Weights of a small mixture-of-experts language model, trained from scratch on English Wikipedia.
Size: 9 layers, width 256, vocabulary 8192.
Experts: 128 experts in each of 9 layers, 128 SwiGLU neurons an expert, 3 picks a token.
Training: a variant of SOAP for the experts, 819M tokens, 6248 steps.
Below are experts of layer 6 (counted from 0) of a mixture-of-experts language model. Rows are named router (the router's row for the expert), down (a neuron's output weights, with its number) and show model dimensions 0-255. Each number is 200 + 30 x the weight over its row's rms, rounded and kept within 0 to 999.
Before each expert's rows: a language model's description of what the expert responds to. This comes from a sample of Wikipedia text that the model never trained on.

# expert 38
Word endings and nouns naming categories, especially family suffix idae, plus species, genus, comedy, musician, district.
router,179,194,218,180,191,169,166,230,214,204,184,174,202,172,161,245,184,202,198,235,194,199,203,209,171,283,216,160,190,186,222,235,208,200,235,161,251,224,185,211,210,192,162,191,220,256,196,134,255,201,246,172,171,169,221,233,217,250,175,188,220,172,215,187,181,173,152,246,202,196,157,201,215,202,187,192,200,231,199,224,179,208,206,260,227,169,231,167,138,216,185,205,186,179,163,229,165,193,185,171,209,225,168,190,211,179,198,239,187,216,200,175,188,269,151,172,168,237,183,161,136,165,224,244,167,177,160,153,241,204,216,221,282,179,246,246,226,194,206,222,205,233,236,143,173,226,182,187,206,196,232,193,217,187,193,221,192,217,204,214,135,193,235,153,208,165,217,193,180,198,185,230,275,226,170,171,204,278,176,222,187,219,192,248,159,183,194,198,172,249,212,223,205,253,129,171,184,185,263,201,214,241,208,168,224,192,207,126,225,192,209,210,246,159,180,212,208,164,180,234,166,237,195,151,160,186,132,174,218,198,221,235,195,206,233,194,209,192,204,173,202,163,175,245,222,199,250,186,183,234,206,227,208,198,250,171
down0,217,199,185,213,169,173,256,238,218,152,254,174,229,211,264,203,161,203,194,225,212,184,181,202,241,180,184,192,178,248,185,222,175,231,207,217,200,250,158,247,198,187,154,161,203,216,206,208,196,196,186,244,170,207,212,199,225,239,203,155,229,233,235,141,249,212,221,159,225,186,164,211,190,212,238,191,238,190,195,190,250,192,221,234,160,129,173,152,202,182,245,182,228,193,210,192,225,215,277,238,180,245,160,197,198,237,233,207,209,155,194,180,167,183,214,173,256,169,214,190,170,197,163,195,172,226,160,198,215,237,157,155,139,192,176,262,258,235,239,193,205,130,165,235,210,216,220,184,247,193,198,198,208,207,236,200,239,212,183,161,184,239,186,213,171,200,229,194,170,181,175,217,231,223,193,216,225,246,182,192,205,182,189,191,195,207,224,207,175,153,152,195,210,155,140,208,201,165,131,199,178,225,159,204,260,208,141,192,238,183,173,187,199,195,133,197,185,231,175,172,174,144,234,212,168,257,253,162,213,192,229,195,209,160,266,249,235,182,227,164,158,220,180,212,182,201,192,152,182,188,236,214,229,184,210,214
down1,125,188,176,177,195,197,177,218,146,170,207,200,237,192,214,149,231,210,222,251,161,171,223,203,200,210,190,223,217,172,207,221,199,244,244,199,203,200,162,239,125,226,202,140,216,174,174,255,135,211,197,208,158,135,150,223,212,183,211,196,151,194,188,233,197,201,180,247,245,195,158,166,169,198,191,161,172,241,283,171,183,280,234,169,230,206,184,210,194,175,218,166,239,210,268,219,201,209,228,221,225,203,195,217,142,205,152,209,215,165,176,156,151,214,176,181,250,208,153,257,172,184,176,228,182,136,176,194,229,189,232,192,196,171,214,229,209,180,213,241,194,194,193,175,207,251,223,207,185,220,190,183,179,186,177,213,231,146,210,182,241,204,227,200,182,213,226,197,262,179,236,141,193,258,192,253,249,253,209,201,208,193,233,199,198,211,189,159,180,200,195,218,239,195,197,218,275,166,190,218,174,216,191,218,151,204,187,226,240,201,159,212,203,216,207,197,203,235,194,190,229,195,218,183,218,199,148,235,217,218,238,192,166,168,141,205,150,204,235,214,167,265,157,189,159,197,219,204,187,199,231,166,192,202,208,259
down2,202,197,223,193,177,185,160,175,201,176,211,220,168,210,177,248,187,184,173,225,174,189,222,195,174,222,228,204,212,198,164,163,218,170,221,225,215,167,204,186,243,200,181,202,227,167,214,157,237,162,221,234,274,219,180,232,190,228,175,233,183,246,253,220,232,119,199,228,218,195,177,157,269,210,206,182,174,200,193,197,211,255,192,196,224,202,195,154,198,173,195,132,161,192,230,173,227,210,170,192,179,163,158,224,191,150,253,225,239,229,170,208,217,202,243,193,215,152,197,238,214,221,174,177,174,220,152,192,187,206,235,181,152,203,187,163,148,193,273,199,202,231,139,184,191,128,245,231,192,220,180,150,239,203,264,155,184,202,209,191,191,210,181,186,197,233,243,202,164,114,213,193,176,199,208,190,221,231,241,252,177,246,183,247,186,189,186,206,189,250,214,124,188,187,212,179,207,173,190,217,270,206,171,234,186,282,154,229,217,155,194,205,186,174,257,229,234,179,228,170,220,167,192,184,197,196,225,152,237,208,223,207,134,168,207,182,221,167,234,156,199,216,206,230,199,215,165,178,219,164,212,193,186,210,163,170
down3,180,249,171,244,202,223,190,205,182,149,204,238,205,233,252,194,199,232,201,182,212,217,185,244,196,220,208,219,216,212,154,206,167,207,170,199,206,188,168,176,179,228,202,227,194,279,222,196,258,204,169,247,228,178,195,174,192,200,167,183,225,202,215,216,194,155,179,219,167,225,211,194,160,177,197,194,180,178,255,164,205,133,182,248,225,165,211,198,201,189,239,155,203,236,201,216,245,169,254,161,193,173,174,168,206,157,205,216,176,258,166,210,221,244,201,171,226,169,218,228,243,167,200,186,225,175,213,269,145,177,209,180,135,233,153,212,229,208,126,207,179,147,201,142,155,165,214,229,194,193,151,258,232,222,172,239,208,202,197,195,199,239,195,258,145,206,171,159,194,157,209,232,206,261,199,254,181,270,233,215,189,180,203,244,184,237,217,219,195,177,168,244,215,211,161,183,229,197,154,238,167,240,226,170,136,240,182,203,166,222,215,162,174,221,265,177,184,173,175,192,186,203,176,180,204,206,191,196,200,208,210,168,216,183,154,263,191,221,171,253,208,199,199,158,241,181,244,182,233,176,225,226,222,183,178,169
down4,217,222,227,200,209,235,264,221,199,254,244,169,223,246,170,151,192,215,205,247,244,192,196,120,198,164,248,229,184,192,158,221,221,209,202,216,176,199,204,193,227,227,197,151,242,195,187,194,212,226,231,237,198,181,225,260,146,189,179,240,222,206,184,213,180,193,219,182,207,219,237,151,243,165,191,170,217,219,195,183,160,198,202,198,166,160,179,198,236,197,179,144,235,224,215,267,222,251,260,245,196,206,167,195,235,215,171,204,191,156,167,172,216,228,179,170,222,193,177,183,179,224,195,155,140,138,192,217,178,227,253,214,219,208,147,160,220,149,190,242,161,191,183,220,185,151,274,161,173,198,230,212,172,205,200,201,189,241,182,227,147,161,206,160,179,179,223,196,201,206,177,239,215,211,201,240,245,177,171,192,197,230,177,143,177,196,189,184,164,195,237,208,149,215,176,191,182,176,216,181,173,176,227,190,207,184,217,228,193,237,221,143,218,217,158,214,174,137,189,189,243,176,225,222,192,185,181,231,159,157,254,179,164,171,197,255,241,202,233,212,216,150,218,153,169,232,197,203,211,239,242,178,235,189,281,204
down5,158,189,144,217,207,152,207,204,207,203,208,249,204,191,255,257,161,186,203,250,242,207,164,207,242,178,206,173,176,196,219,131,209,194,181,99,161,151,281,211,282,176,222,240,164,231,182,256,190,172,208,178,182,260,221,233,181,165,169,163,160,216,192,187,187,241,206,172,206,190,189,169,200,170,149,191,268,206,196,231,204,230,218,178,183,177,230,186,191,206,201,266,188,191,191,167,201,218,218,170,227,242,188,218,222,231,254,182,245,200,191,204,203,202,186,197,222,229,98,171,219,192,223,227,200,180,238,178,193,216,186,198,232,150,189,191,232,210,234,189,224,173,224,224,176,148,197,188,169,190,184,174,184,225,173,230,173,155,160,183,220,231,204,220,210,189,226,235,182,218,249,201,189,269,214,141,224,190,168,181,268,213,197,180,239,209,260,200,265,281,211,201,215,241,208,170,163,196,167,226,220,191,227,199,223,237,169,208,187,191,218,172,215,205,223,187,189,190,214,195,179,219,196,240,183,217,151,213,192,198,225,175,136,242,211,174,168,151,195,211,192,209,203,180,190,171,164,173,191,195,165,182,167,182,203,209
down6,218,215,186,182,165,183,172,219,213,219,189,174,182,176,196,139,252,204,173,209,196,181,176,191,184,178,222,116,250,230,187,229,227,145,213,211,235,180,264,196,186,191,222,228,150,207,195,187,233,183,148,137,190,191,176,256,233,227,129,235,172,228,210,192,241,192,209,219,169,190,246,221,173,204,251,197,179,177,213,190,210,166,205,143,182,234,212,225,236,201,168,187,227,174,245,237,207,137,220,168,209,174,181,190,193,211,198,221,174,188,207,217,162,186,180,174,182,199,117,212,137,257,247,183,191,183,165,224,164,209,153,169,277,154,184,207,234,208,127,222,202,197,206,231,219,188,187,196,189,183,228,258,224,183,180,213,239,229,191,219,202,275,221,234,162,267,208,171,204,173,201,230,208,213,220,231,156,216,205,196,246,232,210,242,170,252,174,190,219,218,226,192,177,189,221,209,182,244,159,242,137,137,186,184,203,257,186,208,208,172,186,198,203,175,159,204,162,194,194,247,241,200,211,177,241,204,241,160,161,203,205,227,218,203,185,195,207,191,130,193,218,211,196,254,202,195,212,191,144,212,226,249,206,209,207,230
down7,246,184,207,210,192,200,209,211,255,212,191,208,186,173,161,236,182,251,216,219,202,227,226,206,135,188,218,179,175,215,162,193,179,170,212,191,206,168,168,212,196,222,175,225,169,211,191,210,250,173,161,226,226,247,179,274,162,209,209,191,174,166,209,197,178,210,222,286,198,175,242,213,160,260,181,165,209,202,117,177,172,198,185,205,196,180,182,207,228,229,200,204,184,216,224,201,186,255,216,236,218,155,222,248,143,240,209,198,204,204,156,195,206,180,194,208,162,182,197,185,222,150,243,226,184,154,201,203,239,197,138,208,170,189,128,180,194,223,200,179,225,187,196,248,168,213,230,211,146,144,245,235,176,205,178,208,227,184,197,204,217,232,212,201,221,209,155,218,163,222,133,237,142,261,181,184,159,195,231,180,213,242,197,253,158,221,174,125,191,253,201,232,193,209,246,226,125,197,207,193,213,241,202,147,178,195,224,175,125,208,203,200,224,214,177,242,219,186,192,184,165,185,200,218,247,192,180,214,165,172,186,177,208,220,286,161,188,219,168,231,196,195,183,158,260,245,186,214,233,189,198,187,200,174,211,250

# expert 3
Common nouns for an entity or work right after the or a, e.g. band, team, album, newspaper, village, often before of or was.
router,220,182,191,188,209,144,239,147,239,171,163,168,224,214,160,239,170,212,200,222,195,203,234,164,155,221,171,178,168,188,204,235,187,183,239,235,220,236,217,221,180,156,213,208,216,202,185,210,214,213,200,222,159,223,241,175,249,218,197,214,173,227,210,199,209,168,163,259,201,150,207,143,201,203,180,156,214,188,190,156,302,199,197,162,193,237,213,162,187,204,199,227,215,207,204,211,169,209,186,194,260,216,157,209,172,203,181,192,192,185,186,159,175,248,191,178,197,225,217,179,179,231,187,200,179,178,159,199,254,200,202,235,184,192,213,260,213,225,184,185,235,214,162,175,239,230,161,212,238,189,215,201,252,154,206,210,200,142,174,188,149,228,239,198,201,201,219,181,179,203,268,191,240,237,210,197,216,245,226,197,194,211,237,289,208,221,196,162,185,243,190,231,166,222,159,132,224,213,250,209,231,223,229,96,269,224,228,139,183,225,171,196,226,176,210,228,223,157,167,238,151,151,231,163,196,211,150,213,211,194,239,211,178,131,185,220,190,176,176,183,215,182,169,220,190,172,246,189,195,213,257,206,163,191,216,214
down0,209,216,227,172,168,184,257,225,217,169,215,138,232,211,178,199,204,225,185,228,196,287,219,185,203,260,179,196,214,193,153,246,224,191,201,194,204,199,138,154,160,205,220,242,205,169,191,222,231,163,226,246,186,164,212,185,241,231,194,210,227,203,208,200,193,234,178,225,237,196,178,187,174,257,244,220,165,227,175,190,216,229,157,201,254,174,219,205,164,245,208,250,181,198,156,198,237,226,205,195,192,250,139,194,224,160,165,173,234,272,189,158,227,202,194,216,187,230,185,211,216,162,179,216,214,209,190,168,211,209,197,172,160,188,215,225,184,246,256,208,220,184,177,185,173,180,180,119,254,142,218,200,194,167,198,180,173,142,204,184,235,180,173,198,176,187,212,165,196,212,165,233,180,220,156,191,239,189,166,178,245,202,235,200,230,180,217,177,200,200,282,184,189,204,171,238,167,181,186,212,243,165,218,179,184,170,189,245,228,203,223,188,142,192,211,230,263,142,150,221,211,151,217,175,162,178,160,219,265,188,278,151,153,197,228,188,187,248,192,224,224,249,169,220,192,232,185,216,190,223,230,209,199,157,204,196
down1,212,225,191,212,305,214,195,156,255,211,180,117,175,199,207,203,221,196,160,202,225,236,222,158,164,209,173,191,195,137,222,171,162,264,192,206,196,187,207,224,204,253,208,216,171,224,199,227,242,198,180,164,204,194,208,166,199,150,212,188,185,213,185,216,135,150,208,222,228,198,155,203,181,218,164,148,217,159,226,220,237,231,233,175,223,223,148,225,174,207,139,193,189,192,182,173,214,182,190,200,215,202,184,169,171,162,257,191,200,158,195,139,184,196,219,203,165,236,174,211,202,210,190,157,183,218,227,208,158,174,172,222,184,233,169,196,199,219,200,182,207,247,235,227,244,216,189,256,215,222,180,206,223,137,204,213,199,218,209,219,235,171,199,198,191,208,217,251,229,199,249,151,213,209,184,234,221,161,223,142,234,185,180,300,237,199,169,208,230,229,211,182,169,201,193,196,226,161,268,210,198,235,202,222,202,184,179,145,254,219,230,166,163,147,191,123,170,190,210,195,164,200,217,213,242,250,230,245,211,237,189,225,191,220,185,219,211,241,231,160,229,170,167,209,201,222,196,161,194,201,246,165,172,204,268,214
down2,187,211,197,190,137,196,167,187,215,192,156,155,260,186,202,259,173,222,231,157,166,232,142,233,192,218,240,177,212,149,247,173,206,162,178,131,174,254,266,190,223,234,196,165,267,182,169,227,235,207,203,207,211,249,185,187,139,214,155,179,194,184,225,159,216,237,203,230,159,182,236,216,199,289,164,214,239,193,153,166,228,205,169,178,244,208,246,223,182,202,214,186,180,183,177,183,165,213,202,200,175,202,208,193,237,193,230,244,175,209,170,196,157,250,162,223,222,165,255,160,215,168,215,188,206,172,225,208,229,211,201,165,215,181,223,201,227,200,204,177,206,148,220,214,275,213,191,217,192,193,202,180,186,228,210,180,199,205,211,219,200,217,232,169,141,191,201,222,188,188,174,290,227,209,195,200,179,228,215,160,203,223,181,256,175,227,209,199,221,245,226,215,134,199,194,203,128,204,187,193,198,184,214,164,238,210,163,144,206,168,148,211,275,224,222,156,203,210,227,192,215,226,166,230,241,143,218,162,219,186,215,211,207,172,227,185,208,243,167,187,205,222,212,199,228,228,176,203,157,208,219,199,200,147,267,183
down3,163,240,261,143,190,202,184,214,230,198,252,119,194,202,234,223,253,170,228,177,248,216,211,189,191,181,249,287,188,212,175,206,223,216,215,190,136,239,221,209,162,245,232,146,189,204,223,206,232,179,206,194,183,171,225,195,216,190,204,146,193,214,184,204,203,211,170,201,175,168,207,250,179,220,225,240,199,164,218,241,165,258,123,163,172,261,143,170,202,198,209,157,211,214,230,162,208,185,230,180,170,203,209,204,215,243,170,179,206,213,230,215,231,224,163,194,210,241,215,237,302,228,160,214,159,208,199,159,247,193,192,190,207,212,208,232,190,172,168,188,225,245,218,155,198,192,186,190,188,173,194,181,209,173,198,179,216,226,181,142,241,207,184,233,221,212,176,184,192,211,150,207,247,179,218,245,199,171,234,129,217,150,213,176,219,198,220,206,209,236,217,188,170,211,167,197,220,196,180,212,153,209,220,271,195,210,198,179,199,195,241,156,175,181,175,210,196,189,195,177,190,184,218,192,191,162,184,135,243,186,202,201,242,125,211,160,211,239,207,184,205,175,244,163,272,189,185,206,211,208,219,178,209,156,271,224
down4,223,199,196,276,186,192,228,174,196,172,196,167,220,196,198,222,175,179,202,168,260,158,190,182,228,175,222,207,222,237,158,152,211,240,213,230,173,208,215,129,181,208,204,218,236,221,130,203,168,195,225,172,193,251,221,188,187,231,148,216,213,206,207,192,210,168,186,228,223,225,177,139,304,223,207,245,203,173,243,216,175,178,214,185,184,256,254,186,197,206,223,217,163,194,222,203,195,173,232,209,208,176,213,154,174,176,189,182,182,223,172,190,175,199,180,166,173,181,259,177,239,214,186,213,214,209,209,199,271,222,243,192,196,217,153,255,179,170,211,207,196,203,176,209,187,186,169,245,191,182,228,179,219,230,128,234,209,155,229,245,197,194,220,160,190,167,212,111,165,257,194,260,193,186,190,241,225,192,169,195,142,192,199,227,175,250,197,202,224,195,210,238,160,183,219,175,211,190,211,273,210,242,187,178,215,141,188,231,193,201,179,220,191,215,194,212,160,136,210,177,193,189,246,196,175,213,208,199,256,234,183,214,162,158,255,231,171,150,211,222,221,169,224,205,275,219,174,185,191,207,136,165,182,198,243,176
down5,212,234,189,206,190,232,250,216,233,202,180,234,215,217,166,235,176,142,216,243,206,199,143,191,187,203,177,169,245,180,178,231,245,174,212,155,242,206,188,163,177,185,141,187,216,221,178,209,232,196,192,234,180,229,242,196,214,198,177,129,191,175,186,156,211,149,171,178,182,250,228,234,203,152,223,208,186,183,206,214,202,181,235,187,276,189,227,209,179,184,157,209,228,226,209,204,224,142,161,208,169,171,216,221,196,199,231,175,234,217,187,183,171,186,195,214,210,206,145,194,157,232,235,217,218,256,202,252,164,217,209,187,230,200,147,190,179,186,176,196,237,356,228,223,237,184,146,235,212,155,206,213,217,213,203,174,181,170,248,230,183,184,226,166,235,152,158,220,210,177,206,180,176,210,207,176,140,181,216,237,154,232,169,247,178,206,182,207,226,190,167,192,249,242,217,203,141,151,213,201,167,157,208,178,200,234,226,213,199,221,192,205,233,205,132,193,197,181,228,239,214,177,179,232,143,184,208,201,219,206,218,169,249,179,217,242,183,166,194,184,247,141,174,210,197,227,220,184,247,190,225,160,224,199,181,197
down6,186,180,207,209,200,162,223,176,211,200,204,194,154,208,232,163,208,232,195,180,184,219,222,202,209,196,195,243,196,274,138,209,193,231,176,132,254,205,185,201,205,190,170,214,195,197,253,192,147,177,192,188,257,192,163,217,181,200,200,233,156,189,230,191,247,212,233,217,275,184,207,242,152,205,244,233,190,144,233,184,144,169,209,130,151,201,164,211,201,163,194,176,222,203,229,243,200,165,180,231,237,222,243,146,135,200,226,163,186,163,210,223,247,181,168,195,199,193,187,228,167,181,231,161,235,235,275,192,206,187,218,169,226,226,169,172,160,176,141,229,211,218,217,239,239,223,176,215,221,187,215,226,131,213,228,271,214,222,213,162,196,202,188,212,241,166,185,218,203,244,189,230,239,233,223,201,177,185,200,197,233,137,206,196,178,245,224,202,206,175,151,244,233,201,212,181,229,261,190,222,183,204,210,229,97,160,169,212,173,215,220,197,162,201,181,244,176,194,201,151,156,210,200,254,165,188,215,210,180,210,197,225,218,189,185,223,201,153,166,215,214,201,183,164,215,144,247,235,211,226,168,221,216,219,204,195
down7,206,166,182,206,200,178,149,200,174,172,166,204,170,134,147,227,163,223,184,211,195,213,267,178,196,183,174,186,219,176,208,287,203,219,211,240,176,191,163,216,187,197,195,187,248,191,164,153,189,192,166,190,198,192,218,226,225,217,195,209,218,251,175,196,160,252,205,180,183,188,178,163,247,191,221,211,167,182,254,188,193,217,234,187,236,215,241,182,183,163,244,243,213,244,210,186,203,220,162,182,180,164,221,219,211,203,186,239,248,156,134,192,122,195,162,153,158,186,161,222,203,248,207,152,152,227,168,220,161,195,242,209,176,197,225,214,210,161,212,154,210,181,185,178,170,227,204,233,245,186,214,201,119,220,222,162,236,166,235,168,200,256,173,187,243,199,223,230,210,206,177,298,257,202,173,215,183,188,117,247,228,207,201,194,245,232,221,156,172,194,217,237,167,230,151,200,147,224,193,239,192,221,205,174,184,182,263,175,236,244,168,190,231,246,206,171,209,185,209,226,203,186,205,177,181,182,193,206,155,184,178,256,213,187,186,239,202,192,181,188,193,170,220,247,237,201,218,185,177,228,250,202,177,216,191,209

# expert 9
Final nouns closing proper names of awards, leagues, parties, competitions and units, e.g. Cup, Championship, Player of the Year, Party, Medal.
router,212,135,208,237,165,162,197,195,228,205,254,145,212,256,165,205,196,201,153,238,148,179,216,181,204,249,173,216,189,208,227,229,128,184,226,176,188,205,234,241,188,221,214,199,231,188,225,206,263,209,245,204,177,218,224,206,292,143,188,190,157,176,198,200,171,210,175,212,198,130,227,143,185,221,192,208,264,218,228,208,224,152,205,202,191,178,194,195,211,222,211,242,201,196,175,227,220,218,185,193,224,227,203,203,170,218,173,191,197,210,128,210,170,213,161,215,183,200,285,173,238,236,225,211,213,161,176,207,193,205,194,238,188,161,241,267,224,200,187,160,186,231,158,173,165,217,155,198,178,217,215,223,200,149,160,172,187,176,177,206,200,252,177,167,219,225,229,188,188,178,247,216,205,250,217,176,222,257,211,211,228,252,221,183,178,201,202,151,177,206,217,218,212,195,208,216,198,147,220,182,210,168,255,218,235,205,149,137,169,239,150,192,199,201,203,210,182,206,137,238,173,235,193,165,159,150,189,188,250,180,205,149,209,180,179,232,189,238,166,143,176,194,204,227,222,191,195,192,175,204,250,205,144,186,264,184
down0,233,207,237,163,208,200,229,217,298,197,187,148,246,190,188,204,216,207,196,222,244,190,267,192,173,233,167,149,173,193,221,203,187,198,220,173,145,165,210,242,213,216,195,188,139,141,194,192,234,221,199,221,190,193,270,192,225,225,224,166,192,212,180,197,175,220,227,171,158,200,155,191,213,252,222,194,179,172,209,184,167,215,221,209,229,204,180,160,202,163,254,239,140,238,171,199,175,171,186,208,168,232,217,235,204,167,225,243,233,191,201,193,146,204,257,195,219,233,229,197,219,208,198,229,202,192,148,171,240,141,172,209,182,221,163,219,229,202,236,178,214,161,198,203,182,203,210,218,235,161,147,159,154,143,157,156,271,153,227,183,214,194,193,113,202,182,196,176,224,195,181,226,159,254,199,172,230,177,188,220,233,191,226,228,199,212,204,215,203,240,228,129,198,183,174,255,202,189,200,196,188,231,153,163,221,200,245,230,205,230,213,182,196,271,219,182,217,197,169,239,198,201,197,174,223,156,211,233,207,174,222,197,138,181,216,186,247,213,231,200,186,174,230,216,243,128,164,170,240,143,208,184,176,195,204,213
down1,173,230,225,159,194,207,116,231,152,120,176,213,264,183,178,226,180,201,227,213,202,225,204,196,189,241,225,108,179,206,182,203,171,229,188,209,239,212,172,193,150,215,180,162,180,208,221,177,182,182,153,210,169,162,141,204,226,182,162,221,138,200,172,231,165,165,211,213,165,242,191,145,219,220,193,121,206,210,189,211,222,205,184,246,233,222,163,233,197,189,198,193,264,208,199,245,230,213,175,223,185,187,195,180,201,252,185,195,209,262,186,194,201,180,233,181,182,182,171,204,201,171,207,188,220,166,223,175,212,193,178,236,165,207,146,193,196,222,198,241,208,206,193,226,226,154,227,216,180,137,219,223,262,226,215,224,223,183,211,194,236,220,208,209,268,234,159,205,188,187,210,194,218,201,184,214,243,243,249,224,159,148,231,210,184,243,223,192,190,172,201,185,256,167,236,204,165,234,303,207,245,206,160,209,230,189,195,228,185,174,212,158,207,172,185,217,159,216,199,209,205,167,189,144,213,219,237,238,232,218,202,153,212,183,190,178,243,171,240,254,213,206,188,207,209,175,217,191,212,193,118,205,147,200,146,226
down2,159,231,211,205,173,174,189,222,225,243,121,248,180,226,176,177,149,199,166,223,204,146,154,226,229,187,263,201,188,199,192,257,202,191,234,198,173,173,180,207,156,214,171,206,144,209,207,172,195,207,232,252,193,246,199,185,183,180,218,221,130,204,206,212,202,161,139,167,215,166,255,271,230,217,255,231,210,208,257,176,220,222,171,156,232,220,147,194,198,255,199,180,165,190,176,181,167,188,212,221,219,206,230,168,243,211,220,164,197,238,229,259,197,270,159,172,212,190,220,185,253,213,245,197,206,235,236,180,196,225,200,124,165,208,216,199,194,190,229,205,186,158,204,161,180,176,186,162,164,142,195,203,225,188,139,209,217,194,183,229,165,217,184,195,183,206,155,201,222,180,172,233,178,158,209,231,221,176,210,193,190,195,182,195,179,153,201,207,190,214,220,194,238,207,161,240,162,219,234,195,229,186,188,234,153,168,169,198,207,253,221,175,124,169,256,188,140,203,238,206,174,217,179,168,190,176,184,170,226,248,207,200,200,189,227,243,230,245,225,171,162,260,198,174,229,180,189,190,172,188,221,251,229,249,202,186
down3,200,226,185,210,192,187,177,176,150,216,214,124,199,232,219,188,210,235,231,142,162,219,206,212,200,185,229,173,174,209,238,172,223,214,188,210,211,196,163,250,185,174,204,263,167,163,161,181,230,181,222,217,182,192,197,218,187,234,169,174,169,258,234,183,190,220,189,271,198,203,208,174,232,175,217,221,229,167,242,173,221,204,161,254,172,227,175,212,220,169,143,158,180,179,212,237,171,227,145,256,246,190,186,250,186,248,206,183,219,200,204,188,245,244,208,238,167,106,253,154,198,152,161,222,170,206,238,193,189,185,230,248,181,168,250,167,192,139,166,183,167,186,199,183,196,242,208,205,174,185,230,213,186,200,179,242,198,165,177,214,213,221,164,236,183,213,187,165,202,156,182,231,219,254,194,232,189,244,238,183,195,186,209,162,156,205,240,195,209,223,196,183,170,197,200,182,143,221,223,237,174,272,213,195,189,174,256,198,223,159,245,198,186,190,232,191,231,189,230,237,238,189,256,173,226,231,174,184,141,215,171,220,169,179,233,222,188,217,168,183,206,262,207,177,246,176,175,258,193,220,193,206,134,161,222,209
down4,204,154,247,236,170,213,163,217,130,207,209,242,204,252,222,231,248,172,144,176,154,213,175,174,233,212,208,193,238,180,192,184,228,215,192,246,249,228,145,219,152,202,236,253,255,191,176,178,194,202,272,201,181,207,223,163,237,210,244,239,219,190,176,180,185,236,216,180,183,216,182,203,154,218,199,229,198,149,231,222,173,235,234,175,267,182,166,196,181,212,181,172,206,171,175,233,231,221,246,232,241,189,254,253,180,167,202,227,178,193,202,216,154,175,232,207,163,170,188,199,155,152,155,185,244,209,268,225,216,240,183,176,204,217,183,190,276,154,160,157,188,219,214,178,176,158,200,180,155,218,174,260,207,229,182,188,218,196,224,209,206,204,277,183,194,213,218,197,132,244,210,208,134,227,184,199,185,143,199,189,215,207,266,224,240,188,164,192,190,188,213,165,223,193,227,232,207,168,220,183,229,185,188,211,185,152,211,202,222,177,197,211,212,185,195,150,222,169,179,237,155,142,167,221,204,194,182,159,217,174,270,224,179,190,199,161,227,218,197,190,176,141,219,189,188,205,208,211,182,239,206,202,188,220,163,226
down5,143,175,212,232,235,209,213,196,232,173,162,179,141,198,239,197,204,230,158,190,224,231,177,215,177,190,159,260,217,209,163,210,145,220,220,185,206,201,263,186,242,221,236,159,218,189,224,174,239,201,197,222,214,214,195,177,219,208,156,177,223,218,179,203,238,198,145,167,177,156,183,198,203,250,256,233,174,156,182,212,154,213,184,214,159,180,207,200,186,184,199,200,164,194,268,166,190,256,237,169,203,239,146,240,213,218,201,236,252,199,198,251,188,205,185,190,219,178,179,267,203,171,199,195,230,190,195,191,162,189,186,252,201,162,222,222,247,209,245,199,224,202,178,151,172,229,172,196,271,189,230,148,233,148,202,199,174,253,234,183,243,180,183,204,212,208,218,215,207,169,222,162,127,189,167,185,162,161,146,168,185,163,219,179,216,204,217,202,173,183,214,205,190,235,161,150,200,191,185,208,232,180,223,289,193,183,230,172,244,254,138,205,233,176,214,195,195,192,201,206,225,183,182,220,185,180,173,234,248,222,184,202,167,234,198,125,131,205,212,219,158,212,240,178,175,171,242,183,204,204,273,192,170,159,204,195
down6,180,186,209,154,166,182,202,169,206,161,180,172,228,212,273,213,265,223,198,186,170,212,208,238,135,199,240,236,212,191,154,160,189,234,220,230,226,156,212,189,155,205,199,258,198,205,203,175,190,219,196,220,161,206,122,164,168,173,173,186,190,181,197,276,180,196,212,206,225,202,211,237,177,148,247,198,235,199,222,183,166,216,199,176,192,212,176,166,191,211,180,195,233,152,176,173,212,153,159,191,205,194,242,227,189,205,253,213,157,160,184,142,223,189,184,219,184,186,185,154,218,188,166,225,216,224,130,205,197,294,251,183,227,215,189,261,148,198,216,204,161,230,197,193,198,288,219,243,224,196,229,158,225,235,211,261,165,175,185,216,156,142,162,245,207,132,200,233,236,176,227,196,194,246,217,203,204,215,204,233,176,165,235,182,202,201,152,210,199,229,222,153,162,167,172,155,208,225,193,181,213,217,232,208,217,186,185,232,224,217,185,160,175,185,260,129,188,211,216,175,223,229,189,190,191,154,224,211,184,239,202,215,235,214,179,167,211,195,219,202,195,230,224,219,204,216,189,176,212,221,200,211,185,282,223,243
down7,192,188,202,195,169,146,232,150,235,222,215,158,240,191,244,229,152,207,256,201,229,152,224,226,213,218,169,182,179,219,161,170,214,172,217,177,161,195,229,192,181,228,204,212,216,185,204,199,240,191,228,177,183,211,213,201,205,185,95,141,135,186,211,173,216,197,214,220,154,184,207,160,229,226,207,176,206,131,227,230,179,251,186,207,203,172,243,205,166,271,215,168,216,190,162,198,189,201,181,200,183,165,249,224,196,227,194,247,253,205,185,193,196,204,204,206,175,187,197,239,206,221,153,197,169,202,193,202,259,164,127,169,238,199,164,227,168,204,239,190,209,171,216,265,229,178,201,206,142,156,198,192,213,161,184,223,203,228,169,209,163,207,206,197,221,231,251,185,207,245,210,211,270,196,236,200,234,144,205,214,173,235,181,217,177,121,227,160,184,223,196,224,197,191,217,191,182,172,297,174,175,229,196,151,221,195,216,210,220,212,231,230,268,145,205,210,211,204,188,244,193,165,222,247,210,164,207,186,199,195,269,225,185,243,171,213,202,191,212,195,168,155,160,210,203,194,183,184,157,235,162,234,170,230,192,253